Weights of a small mixture-of-experts language model, trained from scratch on English Wikipedia: 392M tokens.
Below are experts of layer 4 (counted from 0) of a mixture-of-experts language model. Rows are named router (the router's row for the expert), down (a neuron's output weights, with its number) and show model dimensions 0-63. Each number is 500 + 50 x the weight over its row's rms, rounded and kept within 0 to 999. Numbers have three digits each.
After each expert's rows: "raises" lists some tokens whose logits its average output raises strongly, later layers aside. This comes from a sample of Wikipedia text that the model never trained on.

# expert 16
router:477451509535587490411479574534510475525382562454595486491509426446493477443511469528479476423553418488547455514497500450563452449537522442498439535485536510589401357445523503496454519498505510
down0:511545463447470560442455521501466549502438449617524481434530470512495539469487499433512509422575510560478504498456455508375503494464545600575464486512481516553532554565576529444429461407445570
down1:480433490474444418524513420485527441441470435467493470535472466510472544485533519510521566474480475501548480530480494421513523442552536482527541451400416526448505481477442476462520488651516464
down2:513546466518447438453486583512499495519545471508397473478469450490462493469452486534551495509484421469504476499602514463544495462467532538423411497516516489577523447482416580530521504467465483
down3:488513500496473516467405550468514575493577507490427523448501510509475438436556491478443513420568488507436508524452551496525422501502462442638517407496487529573458517427556451448412518489447472
down4:486566457593471452404565523486496518484524474430500544509557477583508446458517536486520421508436484525539482460393407504575617515419526521546504506472454480472433587540390552501494604521539531
down5:470468497457525547412484409387565558464481383416444503501450525640473462628481486615529532442495496445627496449557563541511488383574515528500485389461606535440429417526587435513480603505492449
down6:518440468549487637329496519468508442495613631494497441464474560425524557562446514518516577502444514542420566468542505468551529472557550551473535457530572535491430522489546489542518541484533472
down7:501585599573529452480531472618489459456421545502410529479515519497526545528623506451492506496479397565463538464426445524529512458548503429485461425495505452476448542486537438526425469523486474
down8:479527533438453551392466538477430541590533518473557470472506521517460495508449532499483463444568514532492526485449478517489493611470576527572615514485461442550472471515472603504495554465465463
down9:512455466435543410516501496504457524455472549522484454460487568453503553505498465450476517477494574527477416553482535508522542467470602553426453545564469508436520562537510566515479481618541512
down10:468424512619509444509543497545448496515483389473536479549484490494557462567479441473591493474431418510483430531553430534583536446519551534511490563497542497467421604479499494413415576522455497
down11:448487472505528529542456516529602450465496644580442551483422540478499505445508442558444494459572470541415470480443513486451391522504394558497498615473514451503508538522476467505472474446503489
down12:471517456398477501509493440497497520521544521467551513512547483464550612544515477451529517459458548459567448476465458431495503576562466520560529430451412425472520504540534572468445482451514522
down13:512478571525516561533505515529571448503411487507544503483485567385504505447480448469545558427584420483468482580525433563625406544562527460489539485504437572449560419531579491544544484380523510
down14:511510586419509497562514559562600588525466456523461536551473561517578503567578462541490480479448624490574429517485421469513538570557543557510420526489503523568508508539491474512547553594619448
down15:442454513477506565387600487428491471546473398456519497568568511533596472629548580531512530485510558483493550469558534542431588511474550523584522484513528528509467513472427496515532549473577512
down16:470511496510520562529472492422503501551533556460491542485471602515485541512459562489422475455524559554413518506508561454377415559443450526527537540426499435491583476514523476447573456540572530
down17:588457512446462601399471540435513454528579545543466478522528547481532571545440469571506500467504508476478541558491495481478507552465525612525583410486558481566462512508548435540467491505498529
down18:520438519375535544470428531482491455437596462491561520526490532593487428568428542518550534442508516515565545508574546446440458494386578514515510543439524454525482508475525533456553483478449482
down19:471543514543522544575462524496552532491490515475462560514403506441492518396404458402512480420456483495480474534515537555523516575480523554509471560451482525472512530467490547504454571428510397
down20:557586540457510402487596464450547543453472478554550611551606458540458481564461548410506478602495470502472528489428551522487501562476601525510535513522477486528460504495481632479526522476527532
down21:448553451489501468530565461417509467458527577457539467516474447526418560534549689504475503486439556518560486508494539579478457430517452421530466496445457486460473461395596492553496529531542487
down22:515513497484539592507468513464496473604525515491455413493440495472498603418489480421402567447429456490442523462478575561502431491585563439416455381458578510356361578450548436623455414499465556
down23:490509491533476506406451538495400569560541555505536501483539461457488473509440454492511532457484449507582530509400480524479486601433456575485465485454437511492511443405504629503518535504555457
down24:571514484521457493490504609484528462550457448562555542516559544604488554446511523444474597464486459569531478572569534469421503522506448419437548491547519513474469593464471542426474470474543452
down25:440435504429498506527493537480517594563532538490515539501503468492407403569498549491501388461594527484586500506546468533564521524453472456598430597555455537621493471474529456575517512505510480
down26:480543469499583588609502561449535392500440539593445479460437490506463470537345526443417596459475438474459446441529597570482417473482516524563443453469494427492581485442415576458496437447544497
down27:508507462470452489600492500458527606398487463479475530533476640500542437500406518485576531572559549506526594504469574528476514475420432465433531481517534523493504441522573477457576479498505521
down28:583515602377479486512549572526493491560481533461466547439526453455492548471537503514552497442532436485569457521497577449490550545442485499480454544393505448586545563570517489411474459489473476
down29:445491439516506496483499569474456539600484509482476535532505532452540408441512461426524594504496439466551478473425478481436508484454402458450514487538424505535573533569559553517421500478541547
down30:543518601491561388519541458514540541566469487554508667522479612520538496582529437489530477483555495531546462559438529491486502518463484564636509525513496422455533483492465528484439510458499469
down31:556510552558550401490546492439490486578507418544454459468575517546518563482525574572529441564540585502476479537520546516481539538487478481563475538407475513555508560497570545507494437526554469
raises: "1", "2", "-", "\n\n", "\n"

# expert 19
router:521404582459501497478503474506475488504487512464510525509466474484456524454455494625460493467539447471520391615437460501543560461558549365483345487474500457510459358496511528456495480467394537
down0:581538465481584441552473441478501586423397491559488508557445531502533496511534592557509509402547466587589559462546533499492527522456527399471540518468479446493556549460544493499528590460502531
down1:569520539445467486559609455585396486484573494507461528526539493492567526561539497457477520496513398484474560487456514513506452443582496473447530465648515521499487541427438509444476519559445513
down2:506448527523521500504465503386549456454522484564485542481475505428440505437478488463433508626634527577494420480412498543523506569457482538535572574523372446457509408552515559416520393471503520
down3:472476497408382475464507482501478407513502471422471497425576500461455538425587512454506474454510547486511573527453508490517515533465475480533460494402529501558367511489565522445513509486504483
down4:629514513547429441520438418437475574471435548588425552447428477579472553438489442447506483549478593440477511422562569534576453451583428458496481522439486434494571492482494438514391554612483549
down5:487519517522480519327525434412444495445465475509547484487610517535483472521509492489416533285464494476456485497505518542459441458569504472449580539549520497405493516410531545518512441546502565
down6:654471571548514455512527468424447561525545528511472516429415522499467568482499520509521481514584459509479528485451486523498495512551493507489482523510377411461453499488450510411544567505558574
down7:485504495472446510553519519507511519513574431579452520429581448597483511584558565453508471442550481481482411448531545544541510534530424510522483527488535605593480507540499504549494463567505508
down8:458542617488510475475494461527488541514530579537453430482553503486553449505455438458517474441528526556524432537535412514605509520457507545544423495405547478465475503551392462472507480577495459
down9:432515566516426500465482500526485516413548476461492530451371598485590524571432498506538539592477486480473471545492524575455558526486489561537543472557595440460538538495515553449579445450492528
down10:512580507467482494681494451521579491510510479463568472398472549560460502419445497497591472515520487495553404496431419522427470556447453518466487365516512504523537476554485513559453521492507568
down11:599447454543549483569489542508515448454482533520481531475524486553389590428522505488467573552522537512536453479488501466489582550483543527472552517496436438506582394534456543500498520610477489
down12:561513528499494470646543390381490467461531407506470459559478454469486527541605465481506514436455523565539497485504482515560427492547497481562440507400525532491455438545513355513476565527543396
down13:478514441543455403337529464488443515470518551398573480538517476516513545482484497542452473589549500632617567532457423426598443573477432554556521539421471530512543551492398420525531543512532545
down14:546434495494573515595481525488550457499444453478457535411514500432505572546430400533533489453497445527455444579417554555491467406520529487537507429456435491483445504490515455493552511515527580
down15:581376522542539468496475475435503567522510549446464508550434495514512463450501531534577428403511531549500635466574461456520554390530502556487478546445469442537530492500494439529487505520467447
down16:493529481488571440419597502476507466528412526535469487520419529495482493522483505447491499611606516497499472530425539483551534570453461466473521493477439499597544510530479491501616444530456502
down17:543488582405539459536468506471514516471513464579555401473533486504520462500572439466509528481494444526502387516530532557472530554352555512532463530495561545468562441429430561513407447497513474
down18:483539535558499567432519503522508493555518482522473576469570605560407579487510474466504454386374610521495501485579455435555503527593470449494460493453559538578483534466433460564502477512446437
down19:495522535459459532332431479444546511430499576588494548472597439569470503494449477526536450457534478509481454528473498513469463494455483539542491481492506525474558489490502500471455449489486583
down20:523463523495518540495586491460529466527504412534503563481570537494599584442546430519510474420454627521405531558496482547573588511556562480548527570433492501473450456531498553452464544502369549
down21:449487513444515504446483498454507546516557489469542439516362438481580479501382590475496451552618552474464536427603498535494553482458489467511592477489449504493487530482606528502532429399482547
down22:565412590508422598459393493482534467493634494492532535486526419511405467464482427522530496385499474538493554544488473591545407427444470497572545567444483543434533546456443443549430427452479482
down23:604537399557507573461465571505400572466460507471481517574508474520507421588390498474457527481431588436551411501497583554468432442442478514502479457530530541472553489397435462392531568424474596
down24:506445458523591435558556421525514460517517488469496443474564380498490497475524534476520448431463503507466488486491569407553506505459527534468479585548583526464396470512539445526462482482441477
down25:547536592408486447632504511484487531580518558419468493536480525475534452471462426498404525477495463486490496541488437518605582492417436487444512479502504407453501513578493522489470458456449506
down26:499637490515510587380572447448474509484455504505520515465548438593464566563471521465427515501407539457524385483488454566448531559484488441492532510406482523481530568484525468478537421520561459
down27:466505497551548532470635478468521521530453496468529459461479458478475486553528434498472571373439487484526438477565454449449527484520579469419493476537521557507433532396494469492510526414415488
down28:466485566504425669485470596515434501504482495526508439521548446420527521403430491463504575558629440537487558462438535462460497475459535531492540536442437535483413528470571507491512423406534567
down29:451527455497476502475513486478453530545551510458494504467562444384566511481480514633433435423494515464500567596469448491508572427488525451481522552538503371606497456555526398513504471476487432
down30:569533484543436496425455496491486516438613509538588482499434452440475428503437508544512456529500545464453451563507454428502533552508486574484558493514576498492585529542420497565466522568454469
down31:545465445493574478466572499509467508589462642552495527539537478571486471470530537426575454476516475518587567540398500508519529515433513507546550399538562519497522561540498525515434484507478538
raises: "4", "3", "5"

# expert 29
router:464442562489503444430524527552449500477477425400545457480413458538470523414483488553463493540567523517532481529392470461562492542503504385597419535521461483550454417453533520510480599480434515
down0:496419614477444503516370514503474453469493457568527477501521474583472481419517469445487562547459453582477573549547491545544455516447476408514517486502582535487504485490440541450406591487508536
down1:446453509479555466493500493433487516554587498471490355450591441450427481454478486425570465562523426533436519460481482482479481529475532644450560567525487514590473535594558485603525557549463516
down2:506496439570473446498599525406571401516413576476494584607488486524481552493504487427534503564531549562512525469495631492565485484536561598479477410457460450530542537506572512500553533561496568
down3:541445507566519471618472501507445497537504511485488473498493467488461432577496429561538531408519503517579565541493546528427508504567490524553517492528396552446471465535439512515443525504559537
down4:497466502451599397519466573518626476533426545442468503480515505536611429445466489507565430504516525446430474501422530505480532413588562553522587506386426490494476427494513444481532465475476507
down5:512491479546517479494449535474580405527524514477442560349608506533531415521409532485476468530556577530497519578531507477536517498452556407476467460448536535467552561500521479552543569486465522
down6:483539514471565516450586533505489529464435459543546436476588447501567484465509533484544534461484414513479511453579586521504550515515510546540379498632503429459533575504490530503511452587465436
down7:566495451427437534401510465545491592521526526453471432475466479451547463560507622438534482532431498499542478535534550477418503440413452494540529483505496508458508454511469483502526533498436476
down8:491473479478585443519549490448484452538443491553461457525528539442534613488442502423524557458499440478493556506538515484471474471518512522601521508459516458523498439360524468496546406482532493
down9:569604520542504391540525505543471546512428495509438428473561443464540390462505533475522558490528546473353416537519520539496526497554549554516434527488490467464491497454495442529527499524549540
down10:475450436454427413513524457532429518447507533555449544444528516482512472404467430501562542486452529519557479535499548398490421525431407456497464385431444448497572440532412409515540398550545523
down11:487473423453507493399516505565550466485497603565429453504543395493468507461463578505407540575483407548573475406493493463515473465528501518447573401503569512554553536463498552482449520485599502
down12:533454461566494552595390463429494527488517434537508517464573478556457494477471473464500521479541569478527497378485452456581503522500540573497428625484564452363512454537475559619485577539522444
down13:483561535462469420538546479455462502506555474537549547541511486513449512462527391519467510636506521489520602494499542523566492522609497518433470472473510591500524448557548511517473515464531503
down14:537509504474471575494483503577453507548526379462488478433369497511505561430402454612484546520552456429514486500470595503444560449561568537595546549520462522489519548443499561471451472525564528
down15:432491520565454483464419542539514536471500478482532524540495551472534458502459542526429474469528532506477435482488500510491475502566492501518481525500513499463421442477560468474512495504454478
down16:487516488526506497583495489588549477531511447481472542479530527486500504540483519484481366505592435491450541471482534441505485525524455439521522536487458434464578464520541514470532463436500579
down17:483458463522551467358488530559457412446449509458511481551476453581566587490472481492473454462554573514497466548503475557508442492531397511432511498422541560510421487486453449458498543421527475
down18:512472457487494488339492487517510518520495505514461459493511494492524501521496501535477475480492494497528585454493541516520498535499501564498425488527523470542454447489518507525509532525480488
down19:464546390539450604495382454513534582419526465492457397554505514447454550468499510462465480453507525521556544539512492456527561510541537535511519424388466517523558465529508556543510526510523447
down20:557462399505485500394518521477531445523570539493552469531547510511476575500634462477514511504475515447506502518477537592536392484587489527556494578514522505470439522565468571462402482472508498
down21:411459528530501541559523485416455444477470474477508522584502564489499529516544570481351450586449575552483478499497519577482613505506561524478478550454513510604502397589538477505540509528492498
down22:513583475623560579449422473482499419569516532456558515478571451466482544471510506419444580474568532515539458571549408476558539469472351467429491536492511526508547565430484432451420469404451580
down23:546606405462500487480427535453534493504492507545540476445489473464548427534479496496416448450503443442451518440422551486526473488560423546481421498461547564421501485504594515459415526566630544
down24:514542533448473487397513491509477488554503506493466504498372498491531477542507442440415565529487461525437556490564547476435529490581477476467567553457519513568566582473526429446575484553509489
down25:469534422555530488534490514552583445490461575512460533543464566396572483557492483455472385506395452585515550434426526515518484480467592490479457528476518475595543560533490436566498480608426441
down26:449484418519480481495528471415515547471533531517559519523483455407540434532507495498518531486498544549468426593550473536544398480464497510458498440546514545503553455593515500508507620444431496
down27:517487450444502474597501544445526412581498521487456455523504459464500525449487440542509551446521529636496531527536559448576480460492403463540464402543513519479505493529574470583324487471465421
down28:486458587421503527517549448465520534454518542510562460499485582464569409520495520647548532484453520489422501476453486528363474536421493497386551526575526540524435480414386524559539506508547528
down29:391462431490460489638540517447559507407454494528444469491466494514486428456509446518515517449554524571467507540471525478418518539448446520536465526493455432449517506542543542482512572544592471
down30:456479535445532523436513510481471496560545587402511478451477442500488491490443617445483445640560561487507493560414473431517526487415477515499513482598463458484522425482412479421525536425549414
down31:434532489602399506593477559462544514570537551489417512468442465544491363469481441593375561480527497523565547563456531556551450475386473465563472405458477502502521424574482442578545541524454392
raises: "===", "\"", "P", "B", "| ", "|"

# expert 8
router:525427474487503502486462531449440493476435533525518440486442394538543504466554518568477521454544493475553481511477379475531432427537549402485406520532465460588472441481494482541533605556450465
down0:420524546468514493378476513520508545493567443521495538606488521543494432472493481570537473515612549495504430482524563486492421451504458496440436582450490540513416436557463506482492438327620473
down1:583452500499490465540593563479488527534499595549490453562437555510545548505568548418438506440510479531538517467482418439509522545479504456540411495607515579538547496515426426502475573580477496
down2:517418488527539537528473516509519501565548401512528477520510366428525571482611429483509482497567419400544550506562472494519462580467506512567511470491545518539508480386443476471601560404517563
down3:458550542462491456571481471481482437478465485477499509375522492493576584518489551510438547436513544476449523572462497435450554495482491445467546568511551539493458485503490526592544458407498471
down4:588544427515571554467549495492471583441523504499549535463533514512460551470443532470494549458501456490503480460443528514490425473438567488535522481380547483598575382502495481445534556471501328
down5:467448541466413486504535501537463481492534549571529543550566598468429548554545455529508469490422515494479498457494461493417542585452467513477482551537511542458484512514415524489468465527567494
down6:469567598452548490440401482500478510497458518534536420492544495407545445465359484379496497494559475568558548511553493463479548557501460524492542400507450513481446511478523423486576492455449597
down7:486696535554594534496519534485481473453438481477654531547538539613497511489460567386439510470536413533547519467425520490535463449493518495518469441525532583507387529511564554547579470432446445
down8:517520561418461497580519476616526576504517563516476587565494530460539426554517474459520412530429513495565468562450473497523536502407485489577537468481446613505474409547539570521460532552440415
down9:481580518473541498451529489504444468592505438477490521527543497472497541485541511504543496487560567527481529465555454546497522523505584388483519477547527560529455495424426533516474504399496501
down10:498471566495450514455420451601438445516606531510532512434568503518378466540497546527459515544473451472553524564487512555523487496569484493483483394511469457440524470494542514512486504490476576
down11:427505479518530499600579373465418492462435522562384472526530519539458484518397435425493570500464471569495419477516444480511414531451469541470497483467418454599466552434403499465485523609389533
down12:497549544576462541481483408521508556537550541526463562566549520541470491550503541489455501496577507530489449523528454499567430491421503604435433550416451426498450498593534514423465610486366557
down13:580488562389487497500517524499428548449450574514450523464554418512453481582498529480514486505481462501519508576489427473528514347461517537476486421426566456494403448453427521497480553574534458
down14:494499437488446481455467577548510560459551495506490498481438563437568471512504548578497443539477503552525589410491467598611551466469495496403529484454402497516495438455528510523535522575471487
down15:581503458577515376655480514502484483510501542457511507551496540485444474553469553482539466505515474466537470595508542458569500523584490610482526426444516563532467566487502540467469514504598489
down16:523530458523489552497500508505493546537482547582490550481557467566509522409524528512433443417486462467483492582515496425516531562419554399560511536427518573532490506500405469503460532491503590
down17:524512537511489527430506475483541515484509469469526503469496571509464510396411531538455479524397483491501592502452580485502503536507436497506485500495484501492530408502553549512414560535405547
down18:433550600506439477387565481489512435603425519550447455512512473377474479480527465483503470489535533494472395472421416479544523517553540490543533540478596506466507541572514500394546538471430483
down19:487557519587488501443515457536463513510528537540510512438455437485482411540436521538476440513538529490387458402379554471552472523543516463504469526465559453461442469529424502559472473537493562
down20:484514589499522559485595490460532383519429539459422618462531593548479518519515490503481509496453449508431481415527479401483418403398438586527506602533536431444579504476469498515435500492507527
down21:438589534543512515440444489477510564487535530587533531545496553518552519416474478431466372464505503475517463604465399546479592575500396456531530554591514524541447529444504511485439509548524550
down22:486448468509471582556537471448518465501472514511531537593636530551560504558579524561519505449501544537533448513510525529451547466393467491389508519481529496612460587471523540510536554510461527
down23:538430433470546543579426489448479437490536405625471520581484535498524546521505579499419533477527405544486563505572438558462545570484498516552439502508584460539537468557411518512377520513469476
down24:447482557425550419493573445614486465457492419565460518445414461513588436499440486494477570608411509607502514499540503467501509477578477447555559597442552352468410456432502492510510441505583437
down25:508546540568528506457472431472542475432556490594544483461532538518485445513457473652466451423506513492590529532567553555475507473444508461494466492454442399503506545492530483450478477421439507
down26:513595433403576542609492505352521482455450528547481471487536505478487549498444490462489504430506438469572469444456467470494406487494377554474517524543391535562510523546547557563441529657458539
down27:550429470525447580522462489534491442521579566455548507455483497481560508583553455527489627492432544445593583613542544488557600426531461427458601581500566490562503405555464456546494551498499561
down28:534528467503587556571536374490499543555521475520576495496493589541465559517547516401461486576534531532484587489563455454578538487380523446446606430582483557555412498544525464426478524589507527
down29:464515486490505493573473495537569460446415494498437444439582507572510402431512468494466569462460554531450479513502384439474570548466571477477493498483434500493492419486563509482505473717436502
down30:514563544446430577519541438494521550491505523506433362478491552498470613478573484463590492465529544525565356481512455466575442496493486461462522571482360575468450566491536497455528547543448456
down31:513417472503537535520525462436419519434615467510518514532493547527431477553493475421524488377475586407451472544495463469478557571470460583487494484491551602554483578442522491593489547504538429
raises: "ap", "am", "ust", "ud", "or", "ight"

# expert 0
router:468497545462517515465537500477506467506420407456549474480467451570533475457495495649468443487566470497576504607452484474525522469438564448516442510530562478534408481492540501477564587457526543
down0:539469603450481523552501470476545462563446518436588471558341441517524496478527544568521472494446459549500584524488558424549481480468461401475511567471466529499464497448484493544575510568475499
down1:491439517431416391565546426553540439538558464500503403543531535501470555491528447523559618559424543477521634604551464438526477440533529505447450523542521596440496591520565477550481478522437545
down2:527466481447529518589487543522492534516491531465524441512563494542548540509457473437421539477515479490465531507500562510516490489508536450488545534381455524533448387556468471385528462554556404
down3:435472468518392479524522478417523560583467508525479388481487500445467537473492461540473603475494520445468432595514538503516515453374464469531413508494436521472503576593437531442518586466432478
down4:455494512414557509507492401506474502540450447471434526540525550458531454507554552430505627577416339543442508477446453422510411504453473542517507485568499508446481556511524492514557532470582586
down5:515509473499471443479503518487479500570551450564504403478449494526460415471450485565508482515401574564399506476526581544524447548343501468457556372482527594516545455580481409419566593434462459
down6:553404367581532452472506518565439530446484546417537357435456506530528513484503456455519530489467483571585520508573539471431438579485472508449517520369594505588496520515549544395483493492438438
down7:487534470433531471362531466476543505467472530508576431430469597509566482436430573355500510520583567519489566545536475498480507470462448530457563521515533398575557466511498529491595451471470476
down8:487423514513516515503522548485520432501526503524430498506546406533496418508505590468479495482486479581534491562547481599505557526479524580448503452424552442453531505420443513525450515484570488
down9:570475476528467580569527461496532464535484531523474379458469632527529511460458443482433420479482445416477521561486420609468457537542533493534576536532474565493495456555357394555484517620537537
down10:523494504476526420481510476482461429511479585462505488447456493539499446522513466490454532537544532486508524361433539566482471473496532554476459528565543394533548409524460476506520594536455567
down11:487471500501543502428513573618526538476428473513555530489518476483551506429444560443477402456516480493348505529523513495494520525493481428433577577527424509518542451525467500501515519584538514
down12:505536550484436535449518471465445589455584468519517458521483459366456485539567521501536589483529468400583503504562524432500524434488533424523499572542501476497519534557525498480472456587487570
down13:523510563474447492580526544514431430495534508450506542481621542547469586567543554520473469550518510576572594486613507557473572497537519504458538450483551531506498471495493432567431518482547431
down14:648598460466493421414523539461541434566480496569475351460482508505518570562471542525437537575463525539557501548490530541471490443456489532558533490504505535459548551524577540564493446486438513
down15:541537451511425483543503485464503490567477471455498471507444553557471440437480478431465591608497525385499475462565533500572443512493493490487558630553534464490485437522457392498544518520530514
down16:557545494526414569391547459538505424545572509586590539502458483439500585477503526588536527518530562537474586471513573463468512493511474530566435403507386545501541565463572476511450470465470493
down17:480445437456483442448510516501557430489431480548436304420495542450481570478529445521541536488551588532517525445469496544407470487457557519490504424491512499477550533566462434446437490546429583
down18:492433528475480444405463507439429563470517420497487474458600542402408426469465446423520440455510500513502483529480363487451365534469472449463468520522480465549496494496559543457546515480477524
down19:578532520493456505470478427534560543455536442481332474508461492436467519582536612522525467428466558585496491454581526449446459521514535445450460453607396532541478661573455529605404394551517410
down20:387482511403394595498511546490548498526461455455517564394471570546549438523506474461491518520498479369564500535527474515476515438539508555567483504486568497487440480506501513530457485427430482
down21:501509431524573537602511497449638454560494415483502531441516523504542445462489538560484534469501544514521554559440523552476440550552451562516524450411474504451489529448592425508494495463479501
down22:472483491546492531473439522464388552462575571526505552494486490517508549541454515515503461490501428547571533460531506503470498456499617505528484536445569453390545506531476473404453505494611458
down23:523462383381568532465556615481545485505568503446472507470508466428489499478576527502478467450453458547440452395608548516566465508464456564565507578548481495453519582470434500507464456551455570
down24:508534394488574455485502496454546385502430397446567575497560515512488555528571509506419508413471547526525495542596513474512530484463569455552500540458495417515465561592495500491454543396386485
down25:538478455541454509618494560549483432490596471516486498476453522403499493430587588537450566524437487442496486475461510490467503579402536569484476483458498517435495544551514458559472413452513543
down26:512451467439500543540515407457490419530506494557533466533572564597518547494483511492478509510457508547447475545513524581454608580573512514562493465552463600501546516455480490598511531462475451
down27:503467525425425467326515442564384544458551540457566412472532423432474564496498550503562511506481524406500477437484451486446499506489540477476534536563454454497569510491565563554498505510523530
down28:582515589508449615494460510542506495569492477489460419445408563491540515528459548444485454530547458477490517459406544494484485536403444421482510475477412470468508503590519409441494494522541410
down29:506477450460592522560541475483487534464592452475551497492474510570458544528505552483470476478461482464456534571393453479464538456537411490536589521497555546487486459531463557537519441556469458
down30:431446491432596564497569397485590429539480470523418577533510454547532495512534499511366520467456544503508571482470421459599493500583567407520553523473560526541466485496508481487520565459541490
down31:507548534553433505435481417498458513514571520464491424504479520500512532514569557552560423405483536491598644458487426480472496588542452497423486532578479521518372486472472553509461494380500525
raises: "-P", "-M", " III"

# expert 27
router:451506509457528478429471521502464523541419516472524467535481423518465450514461442472483448475570516485568520540514469415593437470544534333529464583471580560525433443531556496477509536461487457
down0:503493404538522513444435453487446471461501598494519498526501590469484501515519565487467464624541557524540513387508476519510467502502516485452521490464529514498621441482494602492513438444379478
down1:494535493582504446597500553523491560558468453612473522508510509499419418438543562491508450588464590418441488481460534478475502478489507553494510479573451491505512514545497498519484545526565486
down2:555478446602545533521460490395520526517459586422509526476472492447447608518538498523488442548499544547433522443511516487618514540514418466500506517380512494401478508558644482463579511479578452
down3:406520578493550437435555455450506503459536481628466499532430549423460423511468534522531505471466527525558552499465503430448424499538500488401457473421478456407507425543480474541384454527415527
down4:458399551536530539444508455438485467445528521482522466478481576544515517567475508429462451480504543493554546469558584564508487492452431471529463615484488565518486473518547401431454535508396483
down5:532459475497590504534483517520487565488448532516499580507488471506530393510565578559504546407444429538485470473457511475535503462471488497476497449508510471502492543492452461547453502520554544
down6:482481496496525446498582506498480581469506463519451449482429475440472468441578560498458497402513488421449456459505511479491484511424501440590377631489453593445486431507494495564444523521490441
down7:489464601547510493477540476522587451428451476576498474555515528473584497515538472589491547522509568465569421500468473502499408470439488515436505492484584576566530483517441540474525522442454562
down8:538424513484504565532463439480479515564530453511524493600576506504543520487551567481512531507387528506487459424600506476439393389446453528548447490441489460462643516461438463525471593478516505
down9:562477510427529508465529500488459467478471431557498446486536491449520430487496573541532529498498433515550521502523513549551420497482593435527454586434520534510559481486464451492555510498477468
down10:579470505497473526466495522530560464614510465530535508501488545539453516513529505445482539548648457474473581502477443549518531469463503476495592457376515583548490486556528523420504574512544483
down11:481452590522516523545473562433560477493486410459541458471509507590489585393521465570470479487485444455445506570479536515535518529445608492504470554560491389496519549531450467414509427540481439
down12:512490545484499574456526494500483519519479483478517509513489508460516652471522549514495479459500448528480448434553506591488526489460432437538409553591502645480468499494465445502430637464334480
down13:519530455518549569409442471496446427575466499480488464478454551517488487588478528520506499494470520522474502482453498403589456497615477391488557465435534466446493559455498427567495508506502493
down14:520451471510509530437500562425519543476505606519427468512511610418552533554525454546511539589438587594582447501453532489474502478468542508477401539592524476540540441490482449525482486464505482
down15:524540495555468520466525485428586484475446469421466435373417530582443518557524552467473486528472551451545556523623493485598457470609532525512475389501530557461524524541524500521457568468561539
down16:534468448569538529460488483543487475492584490504525538521616574504507425454552511462532514557428508441479527515442555592500489548553508532515454461517435547528505366538511464537470517537429570
down17:439436454505512512522548481495555507524439527532551440506413496502488482466521526583568394497566564467536381547526479517565515546517491501496483513466540449444458527500489510525455513516464505
down18:593462587519488495587542537515579544489473443441518479486470458512502538496535560539432484527545465553535440532459461493494496519456588496520530508555458464457477537521540481468500542484474537
down19:554561606461538496432519464534528521565628477512522526552512554497383534533528433439544516423529554469482559476495496471524487471392545485473491457475449465534523498539494478421523343483501487
down20:480530577562416507607529481480564473484505300504476499547546465519532594475471571545428501471509495417409457514570471519503456467524464477569481432519531521559470504524473562514440468518514540
down21:519435512630467566483466452511463546443479483429482362535504491461475483504564546516488523566520490496515495465508448458560468541563504584521504553494483522513461470431526523494521467406533427
down22:508459498527535518481539557479470536491590538468500523495550510490454454527613523529566506481489532490480567466567475524579449491562517513470444423404435437470462429451454559515564483452446499
down23:587516493533544508438528500506550591458510606474476579554538507541504538497451544505445483449458426480526532516493371500510518501521456510422431529552522438488492542425502536555513499487504491
down24:519426539409462543552503488510428458575443429557464566462502472500583510528474507470488523503572523486503450416501453491509480407489627561509494466595528446461503550484474479427535452561520562
down25:471577530547523455463527484453431548509508460501468448508457499495458486468521512389445485525598524438518481508559434436557501533560476619488524574519526566474594397528523505551536474341557465
down26:498471454388495581377562479453468509478536552553511529479503519556403482499499482501505534494454486581458568491476496511508488459558513465489502397498507513404479504615555442549465557516460495
down27:497517473554425560437538578442501500525557455497470513461547490466476502509365565526467376482510383474528361543567539472485437489464412491519508501587523479647468474480484469478530510571519565
down28:454499625490397442567530457518521579561418576610493514550428542402427440529527422564508464521490540494528485471504458588445518522608509564382413458505388555435503508462523547547578578482406505
down29:501523484529404485617491428527517355516429559507493491423440529499457435418485461543462516449565565525502500493425541531444535503436455489486467491503474546499488507525544452449410447519455492
down30:504464508564445564446472487451457441391448499466464487459443531492515428516498573500419456574545485480490585511588483651522496416525634564519548562432447509507594544507495565504433569392541405
down31:528501475520453592533611526455509417598473477545478478468530503613414585542562456515457489504533485470417593559594482531609587523530448443447468482453484531463556458495391439522439464507543510
raises: "\n", " since", " for a", " by ", "\n\n", " since "